Below are experts of layer 10 (counted from 0) of a mixture-of-experts language model. Rows are named gate (a neuron's input weights, with its number), up (a neuron's input weights, with its number), down (a neuron's output weights, with its number) and show model dimensions 288-383. Each number is 50 + 12 x the weight over its row's rms, rounded and kept within 0 to 99.
Before each expert's rows: a language model's description of what the expert responds to. This comes from a sample of Wikipedia text that the model never trained on.

# expert 5
What it handles: Wiki section markers == and ===, surname endings in lists of people (Gaugh-an, LaRoc-que), and nationality adjectives such as German, English, Irish.
gate4:51 33 46 48 47 50 37 64 58 65 49 54 28 53 36 40 67 60 43 54 78 58 37 43 58 46 41 56 56 50 74 40 47 62 54 43 46 48 43 48 79 55 52 37 36 45 61 50 58 48 59 49 58 44 61 52 50 51 54 55 56 55 42 38 62 48 63 34 48 36 55 49 36 36 39 57 62 67 63 44 53 47 42 42 55 53 59 33 55 31 63 32 49 60 42 57
up4:80 55 45 65 62 55 25 58 44 64 69 42 47 26 59 44 41 51 65 49 50 42 56 62 38 73 38 70 57 45 69 30 59 31 51 69 72 61 50 48 37 38 48 53 45 53 41 48 42 66 57 56 45 52 53 53 58 61 51 74 58 38 49 36 47 77 34 57 53 24 30 54 42 16 52 45 44 51 60 41 31 33 64 47 43 51 58 43 67 42 54 49 44 58 70 50
down4:42 61 49 52 46 50 67 39 52 38 71 54 21 59 51 51 69 32 54 35 44 51 43 50 52 48 52 49 58 55 42 63 49 48 58 40 53 47 60 28 68 62 53 78 44 51 63 60 54 62 53 56 55 56 69 68 46 41 45 64 35 42 42 28 72 59 36 33 45 60 57 73 53 39 53 31 60 49 42 42 61 64 38 69 49 49 37 63 50 39 51 47 53 60 71 46

# expert 3
What it handles: Middle syllables of Latin, Romance and foreign names and taxonomic terms, such as grac-il-is, Em-il-io, D-ac-ia, Ach-il-idae.
gate4:53 68 30 46 52 73 49 41 46 64 46 60 56 59 37 46 42 82 55 54 38 50 40 46 58 58 66 55 56 26 39 35 57 63 77 33 40 34 69 39 52 64 53 37 42 25 61 32 31 47 39 37 56 68 58 54 40 66 65 55 56 69 58 50 51 48 39 65 40 56 53 63 46 48 66 66 43 29 44 37 39 57 28 50 70 50 39 31 55 44 57 55 58 71 59 35
up4:51 27 42 30 49 35 52 43 44 46 79 49 45 40 50 51 51 47 67 67 49 70 56 35 54 52 34 47 47 70 24 59 63 49 36 64 75 47 33 46 43 38 66 61 71 48 37 38 64 56 40 49 57 34 31 54 58 47 43 63 28 46 43 56 45 39 65 49 59 57 57 45 66 53 66 60 60 57 49 57 37 65 52 59 29 43 61 51 42 35 48 53 43 43 33 52
down4:52 64 34 35 33 30 64 53 51 70 40 56 45 43 64 25 28 65 44 52 53 51 67 48 67 35 37 47 45 66 58 51 50 40 35 71 50 35 44 52 26 61 23 71 65 31 49 62 48 44 50 44 70 41 37 50 61 63 52 67 54 51 39 59 45 59 56 45 60 62 61 54 74 47 48 68 33 42 51 43 47 18 58 41 38 50 62 34 30 50 60 48 46 69 61 59

# expert 16
What it handles: Single capital letters and initial consonant clusters in codes and words, like asteroid designations (2001 BE), EEST, Quarterbacks, J, Pr, Tr.
gate4:58 68 48 49 69 41 44 41 40 72 56 48 30 42 67 51 46 42 47 71 69 48 24 49 35 26 61 63 59 32 55 54 37 64 39 63 67 60 42 53 36 47 52 46 49 46 48 72 45 46 52 25 30 52 47 55 46 57 55 63 59 29 61 53 55 53 68 56 65 53 69 57 47 86 44 56 55 63 61 51 59 62 56 45 44 78 44 47 40 54 73 55 47 41 70 61
up4:49 70 50 33 45 39 36 42 34 35 26 54 48 35 43 61 63 79 27 33 31 56 58 50 54 50 47 41 35 30 59 62 61 51 50 48 57 61 33 53 43 62 55 53 63 62 55 57 51 65 36 55 29 57 49 54 61 42 39 51 46 72 53 40 60 31 46 74 47 47 50 43 51 58 66 51 26 62 41 32 50 46 62 47 25 55 48 72 58 68 57 50 34 56 37 67
down4:45 39 42 57 55 37 53 71 65 49 48 42 50 49 71 52 41 56 51 52 58 66 57 40 50 40 52 46 54 68 23 74 46 57 50 51 74 50 43 53 75 53 39 53 42 60 76 47 56 65 46 59 39 50 60 66 61 64 44 28 50 40 63 47 74 46 62 48 45 33 66 42 40 51 64 40 46 56 41 43 51 36 62 44 53 50 62 39 55 36 29 29 50 48 56 48

# expert 8
What it handles: Direction words and place-name pieces like North, South, West, New, United in locations such as South Carolina, West Midlands, New York.
gate4:39 51 49 51 42 33 45 48 40 54 48 54 35 57 61 41 55 40 30 54 27 57 48 60 51 60 67 34 61 62 59 38 51 50 50 56 28 56 46 64 47 42 43 35 36 55 37 62 49 39 47 56 54 39 47 59 53 28 41 51 73 51 84 57 63 42 64 50 60 64 29 49 63 50 64 44 50 40 47 58 59 62 64 27 41 64 26 33 63 65 44 45 51 26 62 31
up4:42 50 63 41 78 55 38 38 36 48 69 62 44 35 56 39 61 59 59 25 29 36 58 37 46 58 41 44 73 53 33 62 37 40 47 54 60 42 39 44 59 35 41 38 54 47 46 54 57 37 70 66 52 44 52 46 48 51 49 43 57 69 61 59 62 76 55 43 43 56 64 65 51 45 68 49 50 70 45 59 45 70 62 46 43 67 63 47 54 58 34 38 57 39 62 53
down4:34 51 97 37 49 55 38 44 36 52 36 52 43 54 44 61 37 34 36 60 66 50 51 58 37 40 49 39 57 36 36 61 34 41 34 46 77 46 51 57 54 54 37 50 26 68 59 35 35 44 28 53 21 67 48 52 41 67 57 75 64 43 33 65 49 44 44 48 58 45 44 33 44 48 34 69 24 62 44 57 42 61 47 59 39 56 35 59 47 47 61 41 51 90 56 45